config.yaml
experts_per_token: 8
norm: "rmsnorm"
norm_eps: 1e-05
rope_theta: 10000.0
parallel_block: false
weight_decay: 0.0
lr_head: 0.00822
max_grad_norm: 0.5
doc_mask: false
Below are experts of layer 2 (counted from 0) of a mixture-of-experts language model. Rows are named router (the router's row for the expert), gate (a neuron's input weights, with its number), up (a neuron's input weights, with its number) and show model dimensions 0-63. Each number is 500 + 40 x the weight over its row's rms, rounded and kept within 0 to 999. Numbers have three digits each.
Before each expert's rows: "comes after" lists some tokens at least twice as common just before its tokens as in all text. This comes from a sample of Wikipedia text that the model never trained on. Tokens count by the router's weight.

# expert 109
comes after: " |", ",", ";", "-", ":", "|"
router:409481461535550533558553497464505570447508436554439532528475477531458480547512504499442542497495489472483528474406515526473424470465449529439456483517491429502476461568494482493517516495471516
gate0:498482552507543563530549529469528475535549443561468518503481500552431577477471515483512475503506430491450529450454516502520440453493530460534583504439458557505451647508532473516486487482501429
up0:479490451439550523515550480478516446539545490475488530473564494547588537458561535550433520531588495452557487458433490596441492504532489495484472478489514512566512505565551496489436482460617499
gate1:485458536555508526520465497539536582486477505527481498519502459441582531500524558463381519455520507513486472451469514479473536527514459435490512472520486574487469522455502562513465512492467493
up1:466514458475471499526442450503488495439457481496534507485506516488507496551456453541540454516425533501589472534508498484482549491534522514513510523511472401581459558475467519451463478429483475
gate2:465533488561478543485488520469502518494523509434463514477489467501547570509462543534528461505534461558405534514536474563530490556404511509536585437526425489409423480480492528503493495425517479
up2:548550466516503496469461533535525485490478392499521514459519499529544501556436519469478489512478531529485576547490538535497527579509491514504482469437509471483499546498453440463434484566448509
gate3:503447452386492467467481526510507466440492468477529488481575489492445455513417469483595549538528451526490495456462467475508518500466447463438526526439488462528518442486470540558505448501520490
up3:430438508562426471492523509534530483560547481514424521526488547521543495458480412531552570465491429464521512471469542501472438554551489458440530502435519433472546454505497551521448437545522566

# expert 112
comes after: " |", " to", " for", " a", " of", " and"
router:465496510542541438465469458512533466533470546526546495497483507536431493567499522497536544450508506503509535489483527486443499486566442480517479463470546429545488416551483427488599575496453485
gate0:491499539526515499481474476517525436488512468500459627570462535502498492498490461500531502513502511509522592516560560519487599491465464492471527535424457479509478564561453463519518461528537495
up0:470533513546480502477512492442482527529531552510493498592486421515430559515506507457508447467498533520478537490509488501410496507470532549501487517464499593536455456566502514555509461469486451
gate1:515482524518441531465505563556521503444450522552474583485487436452452571505446575510554466492527470586461516536459443516461460464523572503489456429449480485505545543547545485473514506524533450
up1:461488532463454585516491481481510509458525438453551501484488491472504415442565511502476504460450573529519477504466542565458507514461460547486489492514506494460468409485491530471482506510488590
gate2:499506508436485510481509558535551482514512468560536488457524533567498501448502545497524601467466491523522484456466546516510512569443482453565583448520437496514474477559494489535508494443498502
up2:518502446430462515542457530541419494602476472500498560517507495510523492572587562500472418489498504502450370481473549463467477483513515461589489520484529474507491497434434524532544533470480428
gate3:484577501573492521510562494500493478433462539499505488518491438492493479492486479498497475502568458501516473528494497536560453576512504538517500472546504526424447491523545523515526454463568598
up3:491556474522482485535585570496435516518488509460499506536438528520500515542560469568432420420509541494448477538462390564428494538519506537529541486482524532431438543497489561508483514447516504

# expert 62
comes after: " (", " \"", " |", " the", "-", " of"
router:456529518470586512540526418553554475512509436426476451476486517488428446466562468516567484531581460515536539489461492525483507432504505521463519472498552437466444443508445440451545435528433492
gate0:515554432580524551463429385441488510617468492491547535469481517442484485446462457533476435477496473527458473459537552555495425514540520509484590543535457542498488555548479456561563513487567501
up0:489384525478476548523511530459503514567445552565543518533513372503442494485405552546537543525501446539519497538428428549550459493375447486435509554535491477472415501541480464443541481528501474
gate1:451568491514475529506481508493518494506472510518490499523511568481460502504510501575481473593452469463483458499495472499572544481525506546465590457500562501517483491461551526534510490502478450
up1:462521541460483545480504561405534534509502443489477476511515456447546499454466585545472529489448479569516491489502430560444510448512558496514484493506505547483518492529518484461502535551393497
gate2:566465474462524536454526516485558496575481472479507472472481588464460552475503509581489455470458500513504523458551520550481475521579510481541455469419422496514465468473533465612488492448556567
up2:523534465411510511432510509480512414467466474507506529443580479442454508542516456476476539443437459531517509486477489416523485481543521480500513518488475465472472556454580484460519505449533449
gate3:503465506464476468499472501519517423541515490465557504415537535525490542502475548466529514484527395542497544505553518481513458460515533460549514514507557474519516496526449444535473489448445532
up3:503504542478425486491502432485466449499476480502539537456541490508458543494488477526508492485526463530500557447437513554493424465488584583502442566511495528483493521513456432437505569476476499

# expert 123
comes after: " ", ")", " 0", "%", " list", " —"
router:492507547480424485511532509509465508577498552473447493520568489442573538554520453470450500504542478521454485555502468456556496447512420568451506492473513484562483493535479490505571409545500446
gate0:595473436567506479533509525489524505485544526521442451525502475498540486586525499488509475519440491558518463437502468530547481463503550487469529553481569492500515555482564555538418426522459480
up0:429529520503563496528500541472549462479483511468554519430533506507498430559522489560530528509522496462477494517503501491487521547430434481422537515461469529542549458448555525466482507490468523
gate1:449582511503467430516470487489508521461531460515467517490474418414527518443542497456463567479475424443490520526433493554503510567438590523464501451503496473579530536558547485587490481491470546
up1:446437562540501577582494541499492565494525514463477512482525513472501490518518511452526509463504435490613517508465537418551518423489495433482492531499501529525528519505463533477510466484462488
gate2:522523503470537506511508492516539476437417504532481551536472484400552542480527505457532483508462573513506532510495550569424479495466460536454520491497500426500560491464434500494482500494592464
up2:512546509438432464443538481483538463458458433501501482564499449511389508444522479501458491511525491517548488514503516482522472590541490498481446496520530464460421525509452469468485464499531458
gate3:505524496524501484502513469433508532491503521530523456415559579447500450468555524543437544465543486549530444532516461466481487518497467503497574538542498487574455511513511506491552527408513401
up3:497460487533525503529451507514508473493463549452480521471535555427483526526632581546452509529456522520561394577456542537451510530541415517494526564526502570505538469504520490522522492434453497

# expert 118
comes after: " |", " S", " C", " ", "S", " V"
router:489463517510509545511573402499491525505539467441420541518500507444438526519515505492488552462481499457525534494527520502489487419455477540435475502521507416510507503480454444462558533495481524
gate0:493580531512418507530563484566485492502453543432465477521473518522508509448531534490490509442493504441535498468527562502566560555549513489570545539482536482435505497521505466506457526530540522
up0:481597467497479416525522550505517442448495510464418479538506497450548511477446461453593471433481456479506512461484472458532456416527518512542565486436519564488541502465507487458560488387541461
gate1:538535455525514561562512465546555539497483490470515505563441526490447495497510511535513461480428476480493565498573559536447441516485493466550510482462556497510553522521489519546468461594457473
up1:565465522491478529523481514535537501431441576516510552534510448456559514469508474527504501557486475519508526561591513456452468482580548519505531455481552417489523488502471501496508417537468503
gate2:487470514500480454545456517520484496448488558499565491543606481496470521464562513486481500517436474492486448437420510456492543515445498525518506489447494448471497513548463505534502439499547470
up2:538418538494474517485466531460521542507521526505508489435463433492518520508551524502423502527548498456530623497512485472456488532519437532501558459474461487562477496434499514492507477570481475
gate3:410539478473539524529543500539470461492469531546472590545495463500538529482534532540477478563486490492476511504504554454487546499506425468482474518467519490527520548524509514485487563492408601
up3:494472525491473415505425468541493492500497563505530425570502431450434517496560519441523458500470519513403547451489556521498400552450533501525520523502468458509474409501506506548563508543576430

# expert 21
comes after: " |", " 0", ";", "0", "%;", "m"
router:490532501529539528497562471524506513534478513470472489439473554460476497535501503478539583476491482459536426555538550459528488457520526530484506473493523523543487562469457522452490541510532502
gate0:463450491457409487486496471508508430578466558462487459491567507441502478490585547506565585511531524559524488493541454510500499489603519476512548510546495494421482525507560503594480502521539575
up0:530465538555540496497492460512490503497513450523449507465456404445481487525545478495478472460523500521547516471479490494483496511498497433503444499488488560465398566506499565511487502503503528
gate1:538446512421531481453455464489542490508564553510557486533462505472538479535428459496524571444494467512497561555570549438474509465561439530497528475480509470486458514481491568457451474517511485
up1:579536440499494446536520495507469555585544531467462460522476478474494481525508525453505467427462552498526558512569509500494512491542481482531548494490447479483526466441511512609488441470603528
gate2:542544464550459463489579495553481475482456490599487560475525463533461504458475501492507466596453513493504457590485531504511473538477529464530571494489506476523436521494462553499433518514517520
up2:547506490548459514479517439516462542508462415582491444482461474477506501561501533510510507486469417472510473508487457479512564469559508514496490443533530472538564488445482487530463519469499466
gate3:475554568442470498471513549575511541495513569534567444483449458558494484428518526468507497438463473510517534505491446498498497474474572536499510487529477552483486436536537471531501547554528454
up3:473399553481534533504484577530420507494468503480515530469528543642459540523427520483478529508536501473471502494530489548500494461543507502479429536573407534518495556406538506497476466542525414

# expert 125
comes after: "\n", ".", "==", " ==", "===", ")"
router:462484519490472575490463502564520539524508451450508492551524444489502526554516566543464445488524512487499531459505460461534514498476442465471528541529536559444456461475545418549441449494506405
gate0:500435569514461505509464527561427491500515474490507472539504503524455504493480542558544508433486504547490547496492421527407503544481566511501486596546517549463521446508457486556434486508469488
up0:565476427517537510414535511437483492493484472523532467531569551581536502534579529484463441452523476530496550529473443489493473486502513500515465525488575439491489552484485476534584459429512428
gate1:520540559442519501460533555475435459522437527495447401476476538475499499470500482461459470422461467514497517474513524490546454417492470532518458494476436444513535523562485450503504542496607465
up1:397519412450559491503482507544468528537559507489512461534537471476512462495511492564561559467577552495577470474478474451416540439493509503490547546499525508556513518540502473494490515516501512
gate2:532548541555489436475536496474506445560607537555486528513450445476433483456459451497525454542499482529476494535560574497506473484518471546513495491530479509525491472481576485539445460406519505
up2:508441507496502520431441484468560469523431444556445612443479516448510490495491597494458471522498541542449442486494536492517476462436563546490488481513533510494487534456499557536500461499480505
gate3:510510483502499496534522517490548459564588554517517544538530495523553444460594518532542425496477518578538479503517599519505470516457505578498458551457453523497487498484504454549507507506484481
up3:533486495415528498554471568471496549543547479500553553476570555553392562423487467548455542529519540581538485481545516501491512467498495528468517539481488525493502498518528433530431541520502595

# expert 12
comes after: " in", " at", ".", " during", " on", " for"
router:499544474474462417501550511433460565533562488577547483529511534479500461527540479528528464469495482521498502524490473582487437458511549516487525490457425506480428477415584434569530531460498487
gate0:470427474434539472463565475554502449482519517516479558534470538440402491493518510485494495422473514566469499509510550443528506546454499447487514444478518507511530481549480507520513521458453539
up0:549552529541461456465554527527468539445515502582481561554495490490452480456509491480518439611496484431543566499504575472516528489417514582522488479518487483536456512523471535467495450513454478
gate1:504504433439474501511520441488485514490398551431498616444440427500510466482393515522464437509471477546423522459504464474529490517567501554514544529567527473433472561486458529496523517498481539
up1:417488508476465532534471374467507414513565523525481510500494503448541481455497484513535533540538522493550579493413460522471513404520536526525403494547560449430461483500529509485459479487433479
gate2:430551533484524541486428530526495564589496495578505508495492516518511453500522407487518552475478452553469514508521484536502508513571514508403535516470516528478472517529568533444559453582478392
up2:427437503452526454489432485540450443558468467524554549497560523469507425489541488551510459494483589434564510537482446498541517470451508512460488468427470483470465486454494445480446534541483416
gate3:562426489460534500507541492507536532501500499509523528624467501491477482505456573500478504502564529512534491552396574529498503494506494462550455502467502509492550492483480520459486410461510635
up3:501471466556532509506477460483532495479585462517533466466496503492505466496483548563462505530549497472512466461486472497477489540596513498536524493525540551512485514478470537531540440490555477

# expert 24
comes after: "\n", "\n ", " Awards", " Con", " Film", " Games"
router:601510498438556573496570445473474533506546452506493460508587503458476517528508453510536537466489509564471562525552541572467511477493449486503494428531463542524533484515468439515488534509470424
gate0:557420513488531526552520426509568501513408471471550505513535473570548560464460494503554524410513510496528526497504457562474537482500471492426488465549475494397448517539520499523488492402507514
up0:538526501514478487508452581494484477503524500453444534476489546442492513609522525449486489524468557451468455518469449538464482493512474471557535455394537487497521506559481496510504530459458471
gate1:511567517538580462553445539529444520459435476565478540457476478441497494431526460542515499537466493510543489499503473493523566524463413521560465518448528533492476446580471482576494484576486415
up1:508451469551483493493515493480467580538472477477490445463510521603489524467469508510493526548493416532565501601483566538478489476479488532535515457527529497591448387466518450527538559521522481
gate2:526468493507510649484467528517492547585511442517517528472471461548500462492460494472472482470482405552461429529537492561464503460482506484510521530512510542536539535508518478483441513437431481
up2:519482451556483498478521517579522504505447489544489403435545519552573500556503487532597476561508461565524458438484416492499493476459576487420501549472446453525535486471446434563505535468481501
gate3:558574546428515463465413510508537512522494494494537449497490493471563444452518489494441538491451521499544447519544501568494496559413498408433492436531379534489474505432477471549514530505474517
up3:473528525435513471507480532435514507508515485523441553542506473486516514475486461470499537460505455489432513484557458550431471482488474522499488503494482513634573478495441387543435479518525483

# expert 113
comes after: " |", " to", " for", ":", ";", " -"
router:505498552542543481479495428458485475553462450421483543532397557490488528480557509520527463456536493494585510541405480546492482511462482471481516458495532435486517473467510515485601544531419427
gate0:499522498479462480528601523537495455466551502533541430550516432455509478501417526461473489465430477516498492532511470490521524542517580477507482480459550486420524554452554552463484524489421519
up0:556433520441509507498573471525469556531532503485602475500487457456412529463445446481504517506499486459487489498477545513434535455438522514580554506525503498629524509463487474516578434505514519
gate1:466513555418484514431449519564477522534492503518581486501454429456510476555507499555522424531451577524518477491535518490570550509477506486439549497512436493477542487472504488439508434454484419
up1:489449486459483515454495442536495493527512456469512437502501539486449531516484497470404423491494500493504487457506565489518452485478493422564532504527394552487522504512481491505549427498511515
gate2:537499475459535504459474499557566517427446512493493538499514455487511484490567535491464491432458489445499533581444482484517473505522554484490508533456494488468481495522566510559463498481453487
up2:528473501538471457499497555547519451465574532564450526569468486506503444398494402505494470529561507502499542533492559538537620466479461431488522495561452527503489506485441514491473499516503537
gate3:441505535494457473529488500493539488497588559429492520522556407480442559494573544482457447488522498560459450489557508464506501483510449487494488524487523561509530530487491470466506535498477478
up3:507533440506580515488485472486495469481466481520502418514513461572478549532459494415503479459437488492497522483436538511489490427502502487509481455526461561486523556524458534514487504588472586

# expert 63
comes after: " (", "\n", " \"", "===", "==", "°"
router:497514494483510533549485463494589575459575486499491485478555544476427422477495504515525516510522503553539551475534494470430540553534516432447532450524504548485423517439406490539489447499473527
gate0:490551541425490502518428496493583526516487532477575476420505559479496543488481558487467493495543490528516556516507591475469511492500508556506495502462466484479552426537479542575550513552529495
up0:563468483467432529590572530476552562529481505464522503454532476395510501551465537547528501473467555528494568484548465483499482473552444495439466512444495536496515546457461504479528474566562510
gate1:501525448504488463492487485575504441443461512542472535528584479522415494557537500481555528502569510455519501577561517501532527497462437423501489592468446516499483507532476490591492445478527454
up1:485489460465473438484568552560560559489487490490501548440494557465512475519469501523540477486481521419541515529520449578534488436453571520514448512513454435502447547585514448502543537495487557
gate2:614551430459459500513429441491508396451459536503525493457465526481510558425472527547532482526486520512502526541481451492556538543541528480504533418523491539483502490521491499569492409466483550
up2:556490571575511509559459505527518587525504528459501425476405515484526530455504445460507598582542449593480506528514522513489484572518460445425536501490524516489538465411483498496506526543443497
gate3:520529526467488448514479554490575499534506503516534471454504499489417504514407559518452466522458463565480494548509511474515536511535517472466478465558531442495492564482525529577540525480542547
up3:494466474460551509450496525581494481521536445457466547447519481511475500460553513542400516466580469419473487520545586507543504546462513478522586441533447519510502510490551531468491519529519477

# expert 28
comes after: "\n", "\n ", " 1", " 2", " No", "\n   "
router:567509492431545456496546489532459566424566436458471528475551490505463459516534439518508492486515447502519596494510558462434515414567435467487447488566483489506513451510519564472468503547511501
gate0:552574545464524447495473425476542460532461451574522490534455489523440548544473502506548515465530497465456509462428547504494438490454449454502464510446534569462508526544453511522494450520507466
up0:484440524473458510504548479539536483538466529436446559448474515503483504482482578526525514539433486485448501541522518489554459464509557540512542422498465411477479540526544541485458477398540505
gate1:495508524554533550506525483454452489486453496494508462595509524490502516399603474511493442477460500512567482522526464461464448460594518513534490486478495539475479489475515489513456570503426523
up1:479460519541493498475499517572481494497548478445430499445488484415583405531435442467479439558422494542538474550505491474413543476484478522518540545545513432555515467479497516552509495544462479
gate2:449567514407448493486505516466448483444435511501498512554489505535414533485555580506455453487551536493511510459592477557536484515453488519487546533526460520526551480476533494530530511470538473
up2:492528537468480444516437474499487559510411486573517407494483435557531490514482460497482505518555484516561452514489571553522511487526402481466434462507584489488458556512480515425430428448517475
gate3:479483515494512506561531505469539503537500444513502499556499564429532524547526478581490508496505441528530570511499517516481491484540470463547441475415509526582401475487524533532526491512449450
up3:474580539554536467522579546475469544563512560467509492567522496611514465487490511552490474540509475462481525483475486491521443517489524434437448526588574539450549507535480458576480584428453511

# expert 22
comes after: "\n", ")", " 1", " 2", " ", " 3"
router:478428517407542521517499516541510519528540502486469565434588451518459490433442410496543460520523479412475539521485511438527546484566561510429489434537502477475474425509440495509466501494457463
gate0:466531502520525545406390523504548526485445493443454500507517560500460473420512471528462449521501469440487510509590522575467493599550480502522527499504499440528512522542483514471509498487394568
up0:492483558496554505529522476486471527409509499525520511521589563529504506546450557498503537464531494434478502468468479480452448481526491523548530533523498490485460491520508486566504468465483469
gate1:513470507435504472468462493466488496536472437568532477466521540483472457461522550470431520516520462483471587480528488582467466477509499476529518546511567449480552514433569505450415448492497515
up1:533509473534534525505532437458524477501433455519509506495446499606508473494447495480527462522464466441561435436554541487552410501443555448457448426444538510533585424490444550531507485449501509
gate2:528477491538540540483508510449501551493446475562527450468504476504478490465498481537502534478539461471516528444410480461560537546567436493469445486490531508480514453493538578549447521489504513
up2:498481542503508403460475432514498601421540583476495391524450556501589541552476440523497510580485441512508521544499511475489368477553579490489464480516530481486491498522506483512522469469538492
gate3:490453536463507495569565480592486452526525458523501448486482546553521521468580508505470448507501516462479515462475432560484500471451599570486553491547521504509570510457532519562553489494503468
up3:519489519514453527508506506556455525479508520468527475441458514561417493558485523510463556507429438492533503493463555457528505440483522412483473576448543469543418556482447479414482454534499530

# expert 3
comes after: ",", ".", " that", " which", " where", "\","
router:524550466577462537463511480498436498461488520469497506488439505454461494535497515479559482452574498492566532540565572525504482544447536515470496485537491529521583521574440464476417477526465503
gate0:424527503570508489532431479595534468501578482519469512568537515445478516485500479460524494468510488522509479381561481502484555564506523479513452432478452518448489490503509516495543568517524502
up0:407544547478497551539386485416542444414496478501472460552541451530494494528524505486440486526469537592458465486538514446471475569520457501518539473487436526506503431505555489497569536492432500
gate1:522465494475474530572500569489480472552527580474532501523404469490488454557543545551476557446531508501452511484531533544528549529485546439473491555510491575523510565538479447449556464507456482
up1:509513501445507554490503558525467578492542548513482450531443508463474540505507471489432495481514481502475529468459547522409529431485383503482426513557516472552462440512420409416504546505484451
gate2:491488491463476545463534501634510547505493577519555520569540461476489493476584471452425536543433554500485430453543540496447467522434480495496502474557455570522522426479489505484502523561527474
up2:543463533522456619477524474492483489507534519542482511484526514501525529485511475515538605530479489482570469552578537577497534461527500498559516497512566486497520531500463536494497464509521477
gate3:560464472507485523498491512551480522557524538486451538484499458450582457560519475474428470509518569443454520516519463482508467560437648445465516581424495477486560517585473536465486470572495508
up3:500517534438548495501513422461517541556584452503457463421551476550526448495492486487395452492465484459521491494401473497471518527541588481496459542474502541491475506544484553436526459565449502

# expert 124
comes after: " ", " 0", ")", " —", "%", "0"
router:520468545476491486511564413552435518575509522498477436501531560441511523582534470483467547537527535424506539474482506440531508518582463534511453502528564535561490464491539510481555487565479490
gate0:490553541581502571497466569533532529569525500529411498510497478461529508537548570604462435490416467451429506514544465427513501530508484471518497479523499529522525485550559525497444570552490462
up0:484544551463438429542517528531487515520513525552482467577459409538492512468470547493513463523478453414491513534495543424500486452537512479573471521510444469487500539570382490490584523513466448
gate1:496566452540563470491463530518543494458450487470458507571470549446539529522498487463515392563520642468532474472613532547499537511495501526517518491459463509510517452478467493542563472484514527
up1:562450540503436501552520553513450538461466551479464449494492440448543461551496470523436514554592496536482539497543441461492528492505407535497517486492480547486558536502543505468508469496504490
gate2:518465491511533431492539520462559525528570481515468525526559537491427475576520474525540476501410477594437507526467543528547471504508505494537496549447577536508517532514536513474446531422548491
up2:553465523534479500518502469426519493521476452503513484533483518523443486428494494530502446541448482508531458486492543526480489496450479486484452505477528452566395545628446428460525524555467520
gate3:528478463527483467506516495485553522489452536461513407493545489487528499508530503508450510469486531507490586544499513466529537502540455562521489509418503537482514543480484497507451492508473508
up3:505465555462496543495503469503521569486409484500507473515461512473449518440457527535517463453479600492515547471497505461507439466542519485448433480570558447482570589540404552495548484531444436

# expert 2
comes after: " in", " on", " at", " In", "In", " for"
router:533511479420466451558508484483475514541508454529512573532486437504437496535489400540491497538514390513495477552450509579480450430510456493477466495503518519542442429479568472435529551441489516
gate0:472489510463549542536488522541450480522516539530561508498576486488430466462524524619543518520535542514485537535506451524505515477521492410540473544526501506518451529488481475571478494441488435
up0:484525557532504507531596506480468530511508526515496499580434503520509460526533507515462498423529490460496542442432524383561505496470472493478488582550422509481510489554521486485475485552522505
gate1:544508424480538542469509451449474543465550475563495492483542544495533565506491528487502444540580493463513488494466521447511529507525488585446480546468420557529492452480436475485564483490522509
up1:513500484516524489464451508501437438590460546471516560445534407483478525439534467543520513533550509556543558489550499488458459542452518513422574481502477506473479529499517479433462513475504407
gate2:504478482485532520466468461514520482448482545485512532489597526443524614514479473460516413550513462515516560494499524511558524576520479522416482519529592518440460514453508444450513520509514583
up2:503516409470537455523513513442469478442489510496521493519482533560445512460557508551458472496482583491431538474514508503496513532455552506500496458470550482451409449513465535528522504535605492
gate3:492505512531522456472447499488506480486498497545542527467550500501469530484566523484526433449492430526468500480458484468422513465543588563502472560479512427395449522442435507508563513479507555
up3:539504541462557488535514501576486552503498497536548439503600570498469516521475458580563517453473544496508524551531518460541457549550498519487477564489434458458463510478473468550513485522545524

# expert 32
comes after: "-", " (", " \"", " un", "/", " dis"
router:575577483444493587463520513425536448425526436567487512462515491482438497545543568489455503433495454557505553571542520427468476550527463464526533530583479510465470536502448464428484495506533506
gate0:495461523527464514558449395472564431478483515539496520495527453477443501494565556496485467523532476508516550570542513531426510505540581398470508493457508501516432598448508441493483565535549461
up0:502523491579536525503441446450528485464468475484467464535464593523555489448560522489457499572454518572458479447544474465478502513475532513449471484518477478531500482489454472478520442536504491
gate1:515470490539450603550431533522551529461465508540468500510467503499474548449520518543548502543501468507495488414528541541544458519590525487539543462474471450503553588506452488502489456554561474
up1:443500507532512513482490526536469472571523556502548519412501491508451510510538403438484440417514587545524447492483530555474433552546473511439480514463555477524560538473491495455427498434521486
gate2:565501561507465520560468532452548521534479591457475494467514512517534498456463521492446468476513399459507559507468490508512492533502446460554474535435437500478490576399466532564521502467464484
up2:471486483547483517495519446535532516561542477407548527476492488520595538463524493470492572503491468449571495499504507534480538512538437456564401492496455507478511514486552435480532461507474517
gate3:485477522423525460518474521524469496465546500532487455483519495587536477474465511532466515496487444559439561534527582443505516489523477451569535475469489524481517551511483494519481520449485488
up3:567521514515466525570511467490512441580541562529518447548503473501488539528528496497478551505457403601460485418502479453505521462517477481505434510518512531417549563551451484530522513448513461

# expert 0
comes after: " of", " and", " the", " an", " a", "'s"
router:472474527541477518530510562429488496486521425474494575442500529545503410479499549545446514482440521481510570526521454501521494495456458445495572451534553478515480504453451494464551450504471506
gate0:520511505512475520594461512494558580470538564523536392528471479523549548490522522564499557556499495494444548506565485528496505547480511481442543438521506510501520429611536474386469446556517492
up0:499533506521508567527577496494486532490371502487470465493514487535472461550506504465526454568421500549500597540468508594511535434512481455481508483490476472578515538495391521546514519447493517
gate1:468466476456519479506469530496548467489403478478584499488468514467465435519462471439518462576450487527451430538518504536546481458442492466466493460503499515482477515507440466473512482490521533
up1:484525429517536491515518579516463566475527487526489478575497455524543500559514474499520592556518469501459537526489494476532522503525486451511531505496560403518492528541496447524394524497542464
gate2:497502520562426437441436461425464552539524517518502539442465490536595490580399516523479550553492458496483466454550496550483519546550499486521548440495538509534522568399543545480470550534502418
up2:536504423500549478488404557468504427545524505530583457532438446488529517470536499526490503538543529525529493560457427469487507556385417488490542438526486540510565507529502503469461531442510538
gate3:544514595464572496480499446593491397501545511455531480436501442461579513542485492491472433442487509453484489441543467513529513571478448476581430450434497450518529497521503478494519425559446496
up3:514498487442461481548462535414534459568497483484627495537455522479562506484503532481473493507478480540468502488531443513439468462501459549508468505576480470476505470567461508471507518488437523

# expert 115
comes after: " ", ")", "%", "\"", " list", "%)"
router:491510503432487506464516520507428492528546529517499467443518520443507492531519438439553504530549516448486511529545531375547558501528486557472584482495574500574545480577495558579554439579527463
gate0:550516596447489465423550473554492422490526541501561525457457463532496521508523485470537476454509576454463474452454539440460520485546499485598522506435486546471478483448462483462494458513563509
up0:521507498542420466493499478435413460549465564466512485470566502555540515479490450474479554508490437525494487509503525514526519547457512430460539547490460476493531421473505576511484480479540474
gate1:544517471483530432455477472499556549507491523491495494560503499494528492482585433451520510495410491523495499500445469507509420487531507535559536523459495547485455506497490491540493478471493531
up1:474452469482469476527552514474493406520495461448489448518538548526463489404486493452449504548546542544551437519531501546500456543504427510503533522409434498488532506482446561528529466440453428
gate2:478494558498458516488495511468543576516443535447516537524485528528505483481518529442535395548537470495510600505540490434582531567473530421458482450471446447504549504423539471557494501479523494
up2:478494429479470520497500563479528472534502472496524518460479467392408458530518525511505513488477536501459462485456468552491561512438458509518512488438485466520490533541449529564454521463473382
gate3:511527501479408476483478497534516462485488488465497467579494525502571565487443500558462495417486520564512498582546446483483491476412505534411513528527487511486411444496539460484520521492444544
up3:507524528451562465542476493562526515516423549482449485550538479517514529496491568540447508518470534465447549523429537526538517503470441544566482513513558575480501399486537481495513485506500530

# expert 61
comes after: " (", "\n", " \"", "-", "°", " /"
router:440530504555523578527500446545505534570579474553431550446481539492459432457516469456477484501548483530524576474445527511457469469480485463427553556471498482494473457492408478497502485496425468
gate0:535514480476463487524509493542496543553505501524507524560516420457490428450537477529568482570494496533560487383441444452519457543507538518533466489432490528529502542543520493474564459525533512
up0:498536582503538550419494543542471488480470517495526472470492549550468477562570604504535526444503519506496479467536453471513456418482522499442542482514480494552517509540448480535511541502429582
gate1:453446452470498490555520468538502446503528522418498484522487504495473554500558473522473561544431461571438484490493486477510476506513528474502535456491553480525489465575525474586460527555528486
up1:507499508567452541448551527504469531493470563535486516477470469437474524497544450640502528399464496496516511401434477545497503439559444572573454482484500513466501541496475571468561528549506532
gate2:535535569458464542526499488553538475438483492478511456533548466496524485488462502513508525463531454503556565515505541520425495504505485547490480497479568469457560474463586520524484588595465548
up2:463529484497540538500568497488480526512545491449551563493484497477478486479458520509480481435500538553490483524568506533533502479493501477476382469465540550553449577501461479540522505502476491
gate3:502426494448489523549521492473483492536458535455513521468476445523468547506499535492480571482556518563473535464529524484528466453481469555453428402428573618438524534507541486476580551480509518
up3:544520527498457481477448451507495493472587494521575548521458465465480531572446526567518512430515544413510483469457436480541526482449525477500514492531490524519542566551471486495602543572523495

# expert 70
comes after: " the", " The", " a", "The", "-", "'s"
router:596543487568506550456400446594521489548493483467515440557477498520470508417470522496509486487524556546506473475515534452471497459439505473510495509520472556525501527574486557463432444456484504
gate0:558479511624488474571483513418479493483489536535462440508497466565493568546550570553516459544436525529514487487525461477459543523431508519538437504539440454488533566523518521520418585467497470
up0:493547487525515539522567463539426502397509509552423512485540536453520468504465471438440417532577510488500433504542509508543466528554538497489468441521486525431470502485532425485544519576543459
gate1:495562456525419511465556479492504441528450491542519547519476543553474451554488457505516482523484503490568580490516499454466471555493538519499442429513526467522475526566512445513490457425494589
up1:551444504536521508552521448510515523556514487517412433486450493474513533444481508576477509486484476569462490477478415485425475539480461495464490520498552515550526447471560480552488490429477530
gate2:508574505455437483480503535536475477420503543543551484480510521488500488528420452458577567479544460521446554553502480508503548565431418474517469447495420474464511546461500523471465550519420525
up2:524528467489513475550557485508446505528469476457537445516507479494542402508473545509441450507499435538547489536458514495491579465536547514479539586463562495439566491482482534411448476463501458
gate3:477489572504544399493551506535538443466500536551503469514440521513447492503513476530503461472466449478498474460474530489508396534512506527514518559498491499474471517468509504492500546526533493
up3:568545504511521552427471456497517519553472490447495499447537527531493593513485513496552499533484483568555520507372567555521481493483622474491466505530551504390551565491469501450545473535463457